{
  "d_model": 256,
  "d_expert": 128,
  "norm": "layernorm",
  "tie_embeddings": true,
  "steps": 7351
}
Below are experts of layer 6 (counted from 0) of a mixture-of-experts language model. Rows are named router (the router's row for the expert), gate (a neuron's input weights, with its number), up (a neuron's input weights, with its number), down (a neuron's output weights, with its number) and show model dimensions 0-255. Each number is 500 + 40 x the weight over its row's rms, rounded and kept within 0 to 999. Numbers have three digits each.
After each expert's rows: a language model's description of what the expert responds to. This comes from a sample of Wikipedia text that the model never trained on.

# expert 47
router:528526479505474489454481527486484551448514501439517529502548446461521522528482447460530446556608507442445509523502415498527492498423491464526494534512486521515458598545468523548555477465440514540509519508512504481440480552518546500491447534458557452490451514550582444540520560537495519446432446428517500505409521562494480526446532425513470505594474460556474525481449465501559459496498513588504521440480512549583455514446498473497496445494450514506565572453517534529547515497489490483489507512509536462562531464481508469467436462495546465521462511502569524522480540448586464491538517495500545473508433509515449491486455508480590470541508523504526456445590464469557518500400475557425451540503524450464480473503542445548479592515516478544573509478444496508504486527556498
gate0:504540448534493407516520533504517519501563496398526509548487530518443529551521516538505449526491480518527485535548452496493394426544464490576499470493478495497518519495468472460570487532458440458471477445543495542520497477507517489418466558504474482492483512419538502512479494493553482481531427531480558551544513523446496518556483457497480518445474539484432514490434449467507503538546489493535509483533520503457463439469557420594583457481468466509559506468490475612565512521479488464506484455468546476469527546474543504475493555423472550483496510528626449553550481531511533482404565440482474482581514443578516448470501534562577502534470481522509501556438486504499475502521485408467520531477498569456487461485556549507489542484556513440516506504418554482486475480459475
up0:467541520475489518501517503469451453479492514575469497487475473460546541508492549502526531498512500470484499582476448495535513500492531529517543484532585452490518509583496531528509461528512515574534475510480460466452438555474470525488421499454439544470536524458502523497559481502494497535432590559543443441424561542516562494443521607557514551554529391461505593481505509490469548517451449581477543499485437491518474548562553558542512480445508497513527438505476452486452484450492412448510500495494486405532476463567525501536517460601478435511469475509449503466436461490508437461540541508479439537455480499440471539530531527487483487495566484494509532467527509563408505499464465547488526434455463469518528538606529553541450466527533472530485499560472475481481530512553491
down0:523524491423539464500558533518425487532525486467446493433458479502529516542473526435553538482457538511550528472549423499481534543503460487502473461455561490466503481501497536493470547424508420481516457567571500499475553464523571532568569422480490488460528497442457482539559515538484449526479432473533513450454511517505448581439500443459525498498546422496499446423495457516530446503481489524562420450456481536539491572523488476511506474523473497550454477474460482577576497513440480516475437535522496544489535499522508484531466524441488492474450490537491486505511499500494472548435585429531547483571577514447479510511491430562551512484462564502392590500528453500518467562533487547515484535573519463424532541514442511543511503524490487530495482478591491446458535548537547
Table cell separators. Pipe separators, semicolons and line breaks in sports rosters and results tables, often before country codes like NIR, FRA, USA.

# expert 40
router:518541466485512520458484495559526569432507537570510481471446499559489420456550507524540554507508542439500445489454568543531478487479471520495498541503517497388440479563480416486493505527568488444543483480464496446505497499538509471535508518496548487507458506526549532485525490420417541512552530565577528565388494523556479505465500470455523510560427466525471504480501488435483504524464454559475457547510569429560482502528531474590492431515551455497451488542566455551546549522552506515441497570589470469503536514470513485455522493586517507445572501446535489429569493510574533561506471462471531504511459553475516495547477512462435492446498447476463493426463576481481492506482474447485596520447439477461523499481455503515494472482544509498502485524469531505466503503459553
gate0:541518439452447523481450535483553475475513505547534507568517473491465464513506524559514496475400478527489418468429522519474492468450495564436454458493514529474508548537523463595468524552471556576512529504450418535499488568460555508504542540499482577471511473440480444450496489442479570444497451502425558562550520542511498464459537503469479503502461443471474555468438488526556513526525557479530469454540499463474567522476556478495495515473494519440536504570562539526537522444481523377438521422508492541467534514465548425483536488449485474577468504525505535457432473496486522442517491513499486475572448511537513477481507497428535502403449409542476456555488532454499486522522504518555534612500519530484511499554547501504530526551525483529563516539504533432527505535492499
up0:474509547506556483568535526564477488502481457514485441435517556528500546517490487520444423491588536453491619475547482510535533567518491401515561502482508457493506514474495489415476419448503415395486498479493540471488527457540459509497520447519481415568492532578524548472514525546500465523539549492535477465439496467488477509533513498539462465489534531502513485583576484513535487432503398494490525505456504472476437472553508500493486475532480476567518514447457491464483453539541542614551474538497482501566523458531440498408498477542475502467514482490461464495535539553493474532459447495601551476443506496476535547532559491569447476590541526403485512516526432545459540462500511469491454490488498471522481508512492502531460532454470520513492479515513467600539477507531545
down0:478580503435543485520556520422546448489610446520532526448550494514533527491493528519528448468574452501466511445488463524458502545532476476498545489521556539593465480509471531505569489505477481506515553430489409365492422510471533557458525506495489457397454528468535508468540572450580450497490507544536546455578486483538522531489514461496462493475564518532559511503534491560514459458494523524502489520478469507516470451512525462521547486533526517450533479456416478508532565603476503566550552511514420518524517557533476459467463488468518541471493478511434525462498506489491523526471486439501510457449492525517384451478535464523483433482553511490493505544453447481504496446484439527453458428564485500501484429488491510517568456491551453468498517510542507525421473562481476
In and music terms. The preposition in and In- word starts (Intelligence, instrumentalist), plus New, pro- and broad- and genre words in music and album infoboxes.

# expert 1
router:499597473394544549437527465511535482469550498508465467510596444523568609537452488515471518529572495468429514505519560545489576532547480479443503489500458517493504527473553498545462443488440525471517480454450509480493427524505457592482464550456526510501455530485595519519482509553506426478518455488502496473541487454478568488472487435577491439471546513514509475461511574489486512566487480456534466482563453470428549536453518459485455493498474518497538519469559573459463432542544496493530433451471517449484512473568468523510479523488525549483433498454499557526534476508499523459531440459531536406481498537482476494469549459524503554437534455457464541432468435500519551515532518465505453486514546466500451607580540465520495537516523487530481565529477442497513450508486478
gate0:446547522510447478428555530478482511557492485491505446479432544527500562456496527503508498479594443472460420499461549553534457500542480496472555459496497488547469487476538475420475491469477524469458540546519504458421500526466523531517475535532465537438478462451446534552468462519473493515550610509576496501527467486437448449517521470471544422563504508510474519437542495500436508476417547497496434484465498506500520493541486498525502479496494440494506499434538519486532510502483505486479545472505588548483450441473576489575500487466433454519457562531465448568491462511557521526553487541494515487562477585444437382424466474518547521467459438544525543471515530484508547447555587545449514517518507517510433524495542532526422483530521501434541508541520554537555584515465495
up0:418515547452498511478464413459536466520463501516554478467551518396566432553526505483535537531498423491484483499513513420480486482533471488491471500471548447475525522466474502496451509538503482548478452453447517592488507462502467551474528471449535495552468534479467479452473476447495499445427469526493568502498521474465499474603472532405468534515474521493481497505499545485493490542546425447521531515558518503558580510488480505465515498534506523500540478568508490560499462455510544498531537500536494433601511488577499508544449457504521529541550521398456509479514522531516513525459481469456562569493498511548538553575496555511499560455634506484499490542499537501534485441517501453481535543457523473499587394467473525456467528470518556543435487503511456540504433583513416
down0:512511570485469559509480573513573520500517477481508489437512476489443511586518537449534508480500501481509499455474501466514419437488516509499554499505499474487482510458518551484566481482483563469489463511551442572487509492498380551522543481479527471511503506501526490506505519546439455546495523438373504512474515503482543565463489538503455490521543504484602426473459528423516519492501473570513494471579476556481527539418517483485480488478518540588429501514491412506531512558508467482422490522500513506494476414473542556528463497426477511489546540479442502446558508533515521553494502573497410488485458480515492505494559540445515483492487460477500416457514533558503451494474520537473536468561505555539517448538495517558527527610467438435480460406425501486550600493520539
Given-name vowel pieces. Word pieces inside personal names, mainly first-name starts like Marc, Mart, Anton, and syllables such as ant, ab, ob, in sports and biography lists.

# expert 16
router:427530433359520463492450479516490586479549584454481514463530463474519426470499507563521465516407569467531480467519471525499631579526500505423492521505528544498436468473534498508491529568532523466545509410474452512439553516479485552497457521457497496451464568472495441498493443503482504497565504492564441489490447464491544507495543563546495529556530590494508503548491501533437595411498533465535491563434497518569504516488456504485447453475477537559521511511429520466530524488486492445535523409539485554542464516580507490468544481495506550471544580518464534486512494469426539470483455524482494592454521493554512439471568455499441531488536484545505509482503498515499493506461479540477450455464557524506535546478527520438505499500484460525524517514490503441495517484496502
gate0:499506487502484474467399505487500527554537457509487444476499494497492498494477569440467506523434451520501533534504500480516563525517471473495457503520437490461590537522544565405505526581559510516498465572480518410456560517576466521481508496453494456579481460548544636495489484512450448557514492504543491475522448487455474556461521483461579490454478498462481526467487491503401522519517488498448483525449484535471504482525501500528481457532506452545557615521516472482528452504497482542579395545597440526513448487534471487481533505509503462499480467555435497518525524504499515485565516381550530458479520465519537543582537439569479534470502475529523467461463487462512511500479461477454507561487515487570524488578444566461530461544524530478499523533506425519457539527501430
up0:526514483537475536503555531515510486491467527490536515492516528580462475521425488552462572432493495514455508496511520516486530517452556479478514451431573510507439523435468471557542511441489489530517605433477481446547513480522426557440473514527507459569537463499537465500506532475444451462498475436445458502491486542476483501490463562524458489503538493501512447551492514529504491528499571449551579473544540493484519454561542481579477516447487513534421428502497545477447503500536459442511515433512546432488447567495535461455425551431494505536502532469508457479560547501530509515493506591485563579559531488422474468430482551472496508536474504438452484467490511459535534529512590502502465459558459511517548397443493478521470554488508529460497529527512467527604468401539543
down0:529559561456517476523543453555466573504488526537525511415509467499546484524599496468497535515497469458529501506525492525501505523544468510511500550479544499508437484592530527495523540524544431578479445538483512429509507487496549468519495541578475488505514479474481469522466442554590444459481514526423453497444456437512540535477429434548533566452501562543526558453527437536534552525430564491471536452468454419518556452591530472498451492502508434439484499512495503528500518491448522485518453452439494481521520525474450484496516479490539506528456523618467522465539444456466506471544562507452501479533503474576515445444458476470521377505488482502472477549439530510444479537536533442498457468561474560529540505541483531448513540470593468515512532535533525489492519567476451
Foreign word-internal pieces. Middle and end pieces of German, Nordic and other foreign words and names (Schleinitze, Staatskapelle, Künste, Geneva), often around umlauts.

# expert 29
router:447492468449445507490443532461488507479481486500455437537547537450498443565587429503454463448511514520420443527482533512590523457469488531507467586423474535545457488469464462472485467522539413516540535518504527501521442530580464427482455541465506471541505463488556494492606551525514499558503489534601442537499436505409475531458471511515457460502475546529489513502519531447561559501489448491534498514482494453451493481544516455501500543494551526509481461501486490559525523452582450479501548503489547526478465505506428552548534507496488490539562494530522481542512516536495523575518507546442538443458591450478510524496476582600399471475440525504511504431495476527571490483554514542493520522456406483477538446465483555479452515529434509469530552468465517513525548512495494
gate0:458489512517548509541530577517536530501488519522477478453430554456489544488481553518549571473493496575503490548470529492481497475535545482475488489529462522527539535478524433499491536511527471509490522502464522415490413451488534502500468520572562510562459512466549493465531474453489472633458532485518515499487481443474484474508522494452504520520496508501540445568544518484538514502610483492507524553561462518488477532473478522482501528549450511520608552562411491500474491496546527642509434509533523461517449538463469491485511446551488471526518569489501418479461547517485496483485551510516493445466421458474490434499433589428499499512510511497500515435438518544494529469504455493493518453499591420527476395424516567528495574453475469457504468473494511475504586483404472
up0:508539479463497456513525473460491556495476454513521483519532420478422501517507491428519502512596447407525547532523478529534462515458512502464479437534558471401485403524460529465563492513491478471502516494469476509485559437521488477503494549490493545460504413542496504499465522542501539470528462544535496517469512500480504527511472385529546464514549463527507569450481509521471502478509466480466429518438471569519468482485545516514453401495536503523499476483504487433524503524494439446481490560456488515520477498548528512501456543528571525451491572599606585504408599501498491442535562547513569583570500480528546551521499501499495420444486483543605503478558518512547492493535451516549455539505499551462476546526471476513412550516509446508541459486509514554549490493494496
down0:572438541502474611531546511462497479489491536469498510411468444502478506624481513427513512519540508475543529493455538493563470443555449479458556488492533472456498509455490503505602500512486418550495512464488509545530533544507436541456503417530535471550520436439518462571555491482492482548508551506480504465542546478507490504491409500557489548545540484432432494491489477471432517499489582529457451480460481523554517634480505474451521531508544481445525432550576553506479454425474477473487534479540517502536487522518468487583511518530478431534525509476532540494480417520488489473513618469482495472426484534492518490496524441471419561487485504529534484451512520452549497534531525487512564514452503477467489485508529485432501494528495491475498445487467499532542607438477497
Infobox field labels. Field names in infobox-style "- Label:" lists for games, species, albums and venues, such as Publisher, Venue, Suborder, Track gauge, Born.

# expert 48
router:470591508560497472434514473503521475569468469533455562537521460465493505503503461415497475529558431508545542509539427492495498479535488490516559455502518490545499537538482540505474401453568536496537504462506524601469472479585475480500488451463523537519447560488464463537455510459479501519523557425534514482464472548408581531517525531497451530506504457528559395505531483558535507472556512521494515538523542528470515532544433427536509564460522531474538535500446522545498483434616466542477499489536501479426442497492530511467537492518476480538451554478482441448513507503444509455524547409518547484488471506435419465476497550452545512484473565483449453440429528546501470504516497458486441491491434491459514552512487517552523483420523517502461463575573556454472476552483508
gate0:431572448518465502518487458530503478487533486562545461445577483480532443483467463441555511496532442538481481465480510502457522476506487504493475494516526520564573536485469537538508441470536469478454460477425470603576534500438501441494488477502488511528501535409548536590474490468491437505512528611497482454512561490550603516520449546473539445455466502475545426571518455495460468462474493535516545456504505495526485456463483430532409545485506524551556564488539481548450450528458511556500561536482453527449464517458493419594523505472571441478446508483547519470494487489458526526425508422521513501504478472545552493497566471519476489536483516470499537466450450540527484439522470446501465568573494534439551507503530445481477501509531523528476591580518474498478527480514533
up0:514435487558487517493478524524553479520445499470525527524443533524505586438557531475486384498476534548467533465577481481494496482494536479532536463486439515491438508494457435473524543562441543536546546536537551443428409570501528517526509533520527523471523500505451512442565492502589528526494448455482522549520594522486437499525570509480501494551539496506485519398437484533517477485522496425422516547497558494432524522525489616428570525518491512525421442519467474538534509495509522472562461489479558455535465473500552498401496536511499531484440510543476518448503496448514459435571448578461483510462556497482507479487454504468511507530612500510443450534514507499521557526440498532564536478434495543511461494457499543540497506524553504526465519483451534442482507471487465
down0:518468456434490476524513421455505522482526411488516539432540509511514467537533557494491508522494442519563531503483518490532510508486550500431494454512507527498550534469448542426528510511494503510566563553507518465527484569484502517505513532534505500416516534427515503486550505448519472493530499490623503483519435510465495531504507557510499470509544502453477549520519533438483540517449505504525446529525510543468472502416490506515521483498461513499411515518470525502509486544486491480562379452534462553477552508516494459474489460556519416559493512462530437451434458500507482511516538513542483478579476524487542457470502550532442515517516549495495444428516394586505400419499479475506529469507538534478525613459547512470575554448509631499548454453509533510424492542457411
Date and infobox slots. Months, commas, colons and "in" right before years in biographies and infobox fields, such as Born:, September, 1983, In office.

# expert 22
router:490537479470505500567516475562432536471465479494505549470549514529488519483503492569481450518417498549550541503552445473522527459496427500538540515424471510515563434490486498465562531461508493438512518443497491486539557530562531490497450520553542521553516487557508526470445506536579480511460524510506489534493457503468493425541489511508524496493438422567395489517578522456507482446566553504464493482521488484480467532472513435534515484444464461532434510506445529540516578518473528409480500513422566501542504539540446407496484439487472526450488542491562451448577552545487537453451499516535433578488596431530497475531539461414529525540455485470539505459497489547475446511496483572446525527511561556483485496444516488522427530516570477459419522475520516499562532464524505
gate0:433503552531483563470537517466468478524482445472601576534468475461581612505467516538498526506459570448554533456516472486478553441472559476558568449492588526514507525503470546534571479474531469477468445519442502459530483516513517554502493556528520462483586501497471574522524480549540564431492461506527442491521394528435482556465515459538551516459541509410436473506423503484436543468499520435473475507512469554453506478518491483489493462616514535501499473484527456469526467474442440448461464484480561469493511555524534512527494512514484481556505506460476501425479523498515553484502454442516593553533554525516426492536576468455389475507531458432511493486523506503545492513530461503482510547546468509522503448545479486504435557522502503455554500491489485460523529501560497
up0:483584537470506466574465529456505500471473534491423450433465462594483478572497448419471485529502459531498551530527489487553453528506496528439419539571449460483540435433528487525470495499460509517477538503508481472431552522405499467526447467531488511527471477488546430518490544518521441533495519569574473551481525413571444562482501520485457452609522498545570471502530510498525575488516460548496500537476433478541456516490509550517515518465482443459526496538483589555482430545498583566592488491539437457467485495469430473481540537475537520430468531614503485523536483505481497453504546503440442461452488470548542498445415489514492414499483528516484459508521560510484534538529486509523474482501481444498525521468556540533521480533520493471483467498505444515524503441498512
down0:571417506460508456361471497589502507526448483487579494433435494449528513480469420497482572536559517513554466497505544442494489503642523528482442531503509601600522471507498541539501501456571430498482482547554470479479506415509550530498523485475529500497495539457529472520463462472413523477467507529490510482487487476514497468535405489429527496563571457520480505445487483460463498445506473474505517500500507578540532532450459458461503489453457526474490522558485450499529486518435528585531521540513469456438469524473549487528450494528504453521497500518515454479515527543495498499465531460424521486524468500502586441546535480548464488508545476511532511493517540522525500586503560374482529485465523465509581484509476546496469521511475469528573494482525489543447579516489529
Place-name word starts. First letter or syllable of a word, usually a place name in geography or route text (Mandurah, Minnesota, Winnemucca), plus be- in beach.

# expert 15
router:572547508582497526393528484502540514499523536444487523494581495443489480460501512498530484559468527441501617521476480517531543480546551564519445552503466437442503485578504486562522475475464499506482544516485528500520553557493494493460492453472471391480541494497479584503509490497515477511498484511479536490477551491465522559526432482451476535429480529514508549536555479556515524546469541331499571531444486502455486502501536532482532551482548475476496518502486496498539491572520438496485545441494545472453534476425522521496516497469410429519449477519480442485441426524507508485414470494497473452547523548543516479476440545590483542500481490497447544458536544559507515535548498480497540441418472528527480492446465430479514434500501477494503454544547549524475407484544485
gate0:501511534498503478543572504431565500493519491453512490528475552482549471420487472492480492485402506526518564487478505516489577515482493528454587544554542523533458476465471441466519502479497520531417509456404522493476532508569429477501566502540447477515478546533479489489466548433475495478504457501469468495477521501470518527552486573470442521491579477488507526500499584589553467511489479498491454526493526514490522563553539495458569476468476527587491476508445489516515546504486525543533482498524513484471506507477508492480538473441548496434485427424489608423398543509614488536492542559477496486493542548478472463519544493497511468412497567522502513458520537474463514479447421407531574460456522519505460495451481439490481518500503544528429528459593449468523557436499574
up0:526543511508416488525518495411501516505459481487500537549468486491576484464506470455469465528400460512539498514448502564622573480448500470461481577590505492456480523443455509547544507412522440487443518530520449489489502462550465539438519490533471443480459528527497497505519511539468528463560518547435517433509523529499498549540534489447464512471482474524521534458480531602536493474481529504517551551494460469486484563580498557446547516470531531526482456498481517518457526532462595490549536483524494543464528546511510530465490460463538514536492531512464582543429476468537527458524506492491489446489470564556498495506525525448505513519591558401536418476531423429513481546466492503480551420452452570439509509492428438543462498465575454508451516471491486455488547490529480
down0:534494486490507488465470486543456528470605556471533474467519567588555459498483550517536453473556522507520454438496451482518476473500533548519528480432442497545462484533579472465548557615525446549546447435518452445507492453599543490568425411487538479485480453432566472509561539474502567551516526521506493536523440515447527446497482487487481426485477481476496448458487492516462487486428509528492469470556450527549551460478521557537502533508436447513529512453527552515493527499438470461541493495487555481433547577535552529493511532568463499549438447510481524551531475502442511530505467483446510465492514542592463496588516502507478493483485473469533509516529513437509471488547498566486505503516591496530467494442475550444531494483561414506476534500497499501516444537402498
Articles before institutions. The words the and a before national or official bodies in biographies, as in "Knight of the Order", "a former United States".

# expert 9
router:527529483523546554462545531499441474527548481511494491442474546482532540503510548449502579507531536513533513524485491524560505506522478513573467513519445442459460458541509490531509487484463449466431482564537543536550397535564483453420512470432520422428461555566519480550448504440482575511496498497498458527504574457509531508537464543503507515520501487454488473496537537527456481569466560438527548459499498452542439493479493490552526437546466488518470459485568504466507373496528460428489488550548534484447565513492544487522546567478450484434541524509497482497457491592542436498495467541555501474577538534538530479557441545495537510451630529455513546467453540457488530529523467510436481468505463534500496512459469475533520523495542444499470529458422469438485434542459540
gate0:445500490469483529464494520465472520550473514478540573548465480478501412467577368491535544534492481509483485546516550471450477493504550557544422514456529562523393484538491598502489489531493511506523489512542429491471517459509584603470465447446484478530458542475496462539489518465507454497503459461504529552518522520558539469515421499392383522528472510475538487525497502550429494521510531502498489570518519427538536450500482478508464512502468478540500544510458483555463465420435533496509476495453425523522497500511480556539487490513452484523540503487465448580458519516607484541545549448429465498485449465558492434456426538453503460507541506479528494542527547514581497530558459501546546560469512533502532442520567491514494475561469518523463447476538505553511536524524510
up0:539512491562541502500511525535529585408505552494506465440461528471539551506429508491483450500516474464532551511440495514573523495486471440476522550464446458447514594582476434493443479503483462440561521606434508497535492484452459533514509551525521540526455469505406531455417540471504519475529479467501506518509448502490460537506483514586518478470591547494465456546568508485517497584481478447456557421475546521411464515542538472535511456535443539468545496562500505468407519543498401569472514520513521461509558556485502465486577547499483567539431430524510528503517528515452476508417488500478486507495573472447457568512498431523513491503492464534528531503496420426474499530483532539486523485482497525487507503521436556534482480502455475487477491568502509467540477572496504
down0:497538489478566483461510538480523540502494509564478479516546536501488529439514478502467437525535456535513486516485491528492488467525461482497514528510606482473557486577459474563578536482462480533491465533554472459502598475537491457537530480529450558499498469432439471514534503554521596458522499507558502466401472545407514456471506478496453485441573467482533538521551477529531564495471502503487557543413478495497456426480505507400453544541551476490470439461473425434543392466465525476440504519548500515458495561479531483553502463474442584414407496501513542496517479460479497532456442511533423529483530482493523494453471470454559485540505470492504517568537519504538542505453526515477495445463497529445480522487508486585512476542551540444483552497575518446568551457481462
Articles and prepositions before places. The words in, an, to, of and the, mostly in biographies, as in "served as an", "born in", "degree in history".

# expert 3
router:445495539559502408462517480562542493489475488518490520474484483461539509515486552496422500525532544542485584563509528444590492473438446494508476525486476501578428504519485541455525516447547519613478496549511588533519497494509480522507545490446469503490502472403503556553502544492461463524419529486473434465520456433468482531456600585433505452514543480517491517485502463534525470500534457530548503504493499566514546467444480500507508477526536514460515448563513470489504507494523562451497538546571491519519477421436477481481514545507496444460468476476473480472455518497533518515544471442470580485480515503491515447506437505564490494513392488457503442513496487455532543491511412457556535514512520484564475442485545514569463515491542540584549404573500532482452609459472488
gate0:479488448525467475515542523544493550484520511455564560500521520565568498459523504574437444430519457475530502499457520467449511490491442572561545458535537457468495471502468517501539507483483534475510506535530495502471474539441522539419472472490527542569442512519527478512466502557472516522471449478479558558559459538521488520540564564467465492485506560475440593544498533488492506448477513501573498481502531442450577563526532528429530491541544396484515482489530460522544462551529573462495430429487518569438505493533522510505459539591469466458532425459534513447427488504515438551476498592511491521471452542429459491564468472456558513434559569467523437425508451500507553478478421456519554509509504546497582468487524481532512493512460503448469509449496525454460486528438519
up0:527533496461528551452497488541540523451505433464536459474517414536443525551540477488587559493539527479523426531610553534507494545450498561474561556463433549514446528493482532487495470522539501554509520524456461520593497556529468509509499511519483552455509474476546493493498483484586553498473571462450483473495513472539519438420486476508483511469491533428529441511460488548517470525555470416507472514545514538525393498508498481510511443507517460534530509473409508505512492432474485488472565468472494474547504558449543501509480432514530537469458490410517502544552554457430503529598519413519535515477517479543580491512514483429544475500447467521534441550509501550530522492491561527525481494514488416433415554553532589476506471431457507477529462508462485470512478490567532
down0:514511533588438518537492541500493542532416448568515460520547522554421501468564528515508475496546541501519582547505475560501542593512517410492536412469540498509416528573528449538502504522451493596564528504540521500456472565454496494573486476435526492507485432537520532501586523512532497562504550475500564563562443511515475499451465493491462447502447526437486471445465525495510508405507478572498543501514490488434595477536487550469548501520473472516441493524448518520493529521480536508491524475505466515566467464525503451491428519459465511481526473541509499459556492438483479495446456527503529471444495524480500479489507552533503417479410523439496485469422495507439556528497510458452472506511496559421565492532491447393474512490486514507500506453513541476581456509550540
Numeric table separators. Pipe cells and semicolons between numbers in stats tables, as in "2 | 0 | 0", plus dashes, × and ";".

# expert 0
router:552463520467502514539530600465507478500404511448513533553465517478456580436497463508453466469483525454508418492521391542502486525479517489519500418492578493473532437525484521420490517505531460454456487466523519585534513512494497472503462515536514464496472509421434507528486480535545485519599483480526535544449479462531497576528474542503494515412477498438499434506480522522466557443585531411514526556574494471510576426512486512514434483529504598562464508502484461474504497468440477486482451436509537522522532500475405477549474498574478454549542498553518517542474500505441522532521575513473532535488498524499480505517524556513501451519464505573493498479617475444514463499540524489506474504505518511447434555571495545517498551453494501506580453445464516552443517513457543
gate0:522530504430497469517483496484483453504505483509571484437462469501437493497521474449504425515572507489475458439462514571585487555565494519516515585422572421524502464529505492466470497465496511559500473511478535555507579519474523502438540475376495511438473460493485532487528478482500400496547510507490565453485513445526508507514450574492477434523536548550459457411518424471459500457502524487556502439487498490550523521503555498550541541473512436463485476506519484468529469539480486485481495577503491487480447494497507588497426453500499495499542493519464575559526555514585508398507528461569488556510473523481481448430498557524455528607489544526479473537496464558572431510499426505469513492522553527523531562462534512554505549480491488599496463522458551522488557500506488
up0:500473533452461522558404520586504486501529460535445443510534553504513509512474485488450465556548440492541518486504515525476396514524463502519463431433426503500508468473501495459536490472523538495620445472437501455485464545547482471510513480459469533425509518491453495507542536554498489502539541501483501446405529484499486489433573509528497430542502528504488467591499454476467441512510476567447535490573501551544442530581507527495522500503492488471426505517542515500519460544430535426569511540488510588524534483594545506524495510510563464514465484535490480423466546488538468498423472589515449526523471455550491472460490505467479485536456512493413496535534535540484460500450457423515521605511478498534510417513536469448455481499484501552517537604519485432482459516513505
down0:554533450510503406482520534525503492476477440427569558412511550475492504448496513537577500540560449515484479533526444451462477478477497523529526518522564531483484486517492522506533412499529503474440533503485475446470517484429545540491542505464509429553534464459467507453561528563487507584501525464568491472508499559535479502429493558458541503524465557534527504479520451475475491511449534464451501634529448521572437501558480422517437528529489622501486517513474416479534437519485500547510448513459471492434521569546475525503498459521428534545504472528494541473532491521502507452512502502565518532555496523503575538502497475431480503479471468415499502514438492550520435489474522464505492432507527525480541519416513570475471566472525436517508526503497429458497560478423422
Event and relation nouns. Endings or whole nouns naming events, actions or routes, often before "of" or "with", such as battle, confrontation, collision, road, line.

# expert 36
router:573510474505451485563503595483501526478501482432449500461492526540549482473480468501456472499440564564546515454526388535525468495564512477548512450561548555429522439575401525441496528517532398508542467478477487463553483445507478529514528503461530433467541521398501521527530411542509491538548490454483441475452487438560485587466501509558575533489540534511550518513487533511422517445505557517524494517522500480508529475539451432564498471555503509555480521537479515480532516527574522459504415475496546536500536500492460519528504518472559503447466532482475484499578509478445474517556548457493551544471526450487502516508526540470474457497448451571479569451557524461537420534541536510519441547504513545444524474493518445483448467515452460523489483438493565506466542476537522
gate0:507600463478469481498477514488510586474569521510422518558514512446505460476547504543491498536519485473571452494479505494555521485469551511494468468582523500498473489526521487486436486427496435511508468515487448517536506412574511468419530380548461536539514474473484529528479417474448504493533573538488464510555540545536455492610476472538495472525483577536530515524560436558483497470505527452539510486497463560524527472499519493518521501527501573507544489517523503479476490412534467495446502455524492457487503466488469523570523470499504508531513528546525432518591534436503531479459515479543447438498470503426514502505447509444540533375534490435478549573489569535461541435467465525512471505535478503411499542486436499533507532564557393462497545511556471475492520478559453
up0:427479518472508507465531521523474437509534553494531566483474541415445515557459513512552426471447500488477502503471534536482540479495526523521465502465466472466476558523379535517478508543448461490432437442420507487517491546505522494568500438433498469489510461507562505526489501440474439496441476508519546560495466510508552490568546562438495536532446489460503536533489536488491473453520468534534510483475528529467455542561506460532540505416517549474419500515525537482522535581482440487518494499410530543495434541593563445472487493473460516603506469520503382507463487469510573541469477520448510457559518474585522472430543496502492483508507429452492528483517465556527469477507536525531516531528500547499562438577528516524459462489532517451526458520474589582522560467551480
down0:439458537535399594473451568526539437452527506430441432519482418478469494540472535475514496534487449490480545509501448443541489538552509467490493397528539499493509524507487479440493541455504539486470497524549480464494542447523479498565516505471471512498542458538560483530494496501575493495460498516473502437535483540445450496464578493503543454512467473495524508516513566540490508482519467493494451521542517613488477590481503461540473510496517559519503503492501495575559488514521474505543461510506512535449474447471497513455514513547510577459521519464600459475513555500552482411500521491517522493464515484488443486451493510524508514485583493468493530474445480515503497476504534525458458552515508430496514534605471464550515502451491300616465523458527496534486468564566541
Institutions and facilities. Nouns naming buildings, institutions or programs, often completing a proper name, such as School, Museum, Center, Fieldhouse, church, project.

# expert 7
router:437562555427527472528556549587516482427456545544484530511454486603537463505503452472537442587460503457474485509539464463478508483498476467476532538452517490482443465455509525465478501452437468444485485495534530473533458478448568594525468473529541542512415511491565443532507467479493471513546484507457549515474535505411538526519603469532504474417510556501478494521482546476519538518454494489531513521516527449451456553555498546502500473519456432474561501477529573505459529545548516530465521536448545535511468448535499454511477438569544545520565508453450518521471436434532485506546538552518489460506499455438532423562530555451547439483511506440507500487518472534471555428464548502515497524465485475535466489462516506557497567581567466523466461518483491506543514425504594
gate0:479462509530542502459572531505496514503524504500461501460467418575447505487540505498481595437476502452466472565420450549464538430403489520567471508514496551514544502465501569437536544524513502521448479518467448444458542482441516491467514572492549547510562505421521468466507567491501556545486473484565507477561450491491532510464474483567452534497477515507454507487490454566544509533482527468538539529432480520485494506476438465511474474442484417485497413561488541413484511520465512470477462467464432468553522438523499428485522540490442554507521538531623475443439567527481494481571541475509484551535454501477447498451481461525481493544465562540551449514490493557442509489555569494566466466517521563501545504539563514557524486473494525557505461516529461521477563553453463
up0:443499518569483409487455519415462480526495534495478511568506485511522500382484529555626441467470519510527511502518515461530468562568538519471476494504492417502470435508522502573503413485557478476514550470497494572483446494507539473465536458559510572474458476565491485506511468452517494512523558623501500529440487546516548536508470485493508499498458495570534530523485486452507493474500469528449450501522523442529488448474518520523486499531446486550529544500489545575546513520575507530450557497572574515515421551452441508484435591500504482563542519455432460516509514438559486454510540482467504494497424559488461526497569519498450505453582464556459515503544495562505531456484457474526513509486522435512521454513475519470507548540504493511521537434480470422436429540531545
down0:470512502436533520474506539532427526471391522515482491545399484487527420454508558517489540493453482517419480521494539460536493486470452430417541541454524512528467498494460477517475482533484414473508538549551503501571539467533555549513459512477472555609481485567499530519561514523476554516544534552511572523504456522573534435481527445474465438473486496469588471571524478510468590507490536500557494449509523561414521499496534517572486506455493440437546508505595517554504487537540488504434503520516478486475442508504496458494494503513486480499503471531476498479483508461535469463531542524551497503429545487490513519511507458465413478462556612522455504455471490500557522514514528504470492485490520549549464522473442476536451407470489583466430419555532534501566519444482542
English given-name pieces. Word pieces of English given names and surnames in rosters and results tables, such as Ed, Fred, Rob, Thom, and fragments like er, ov, og.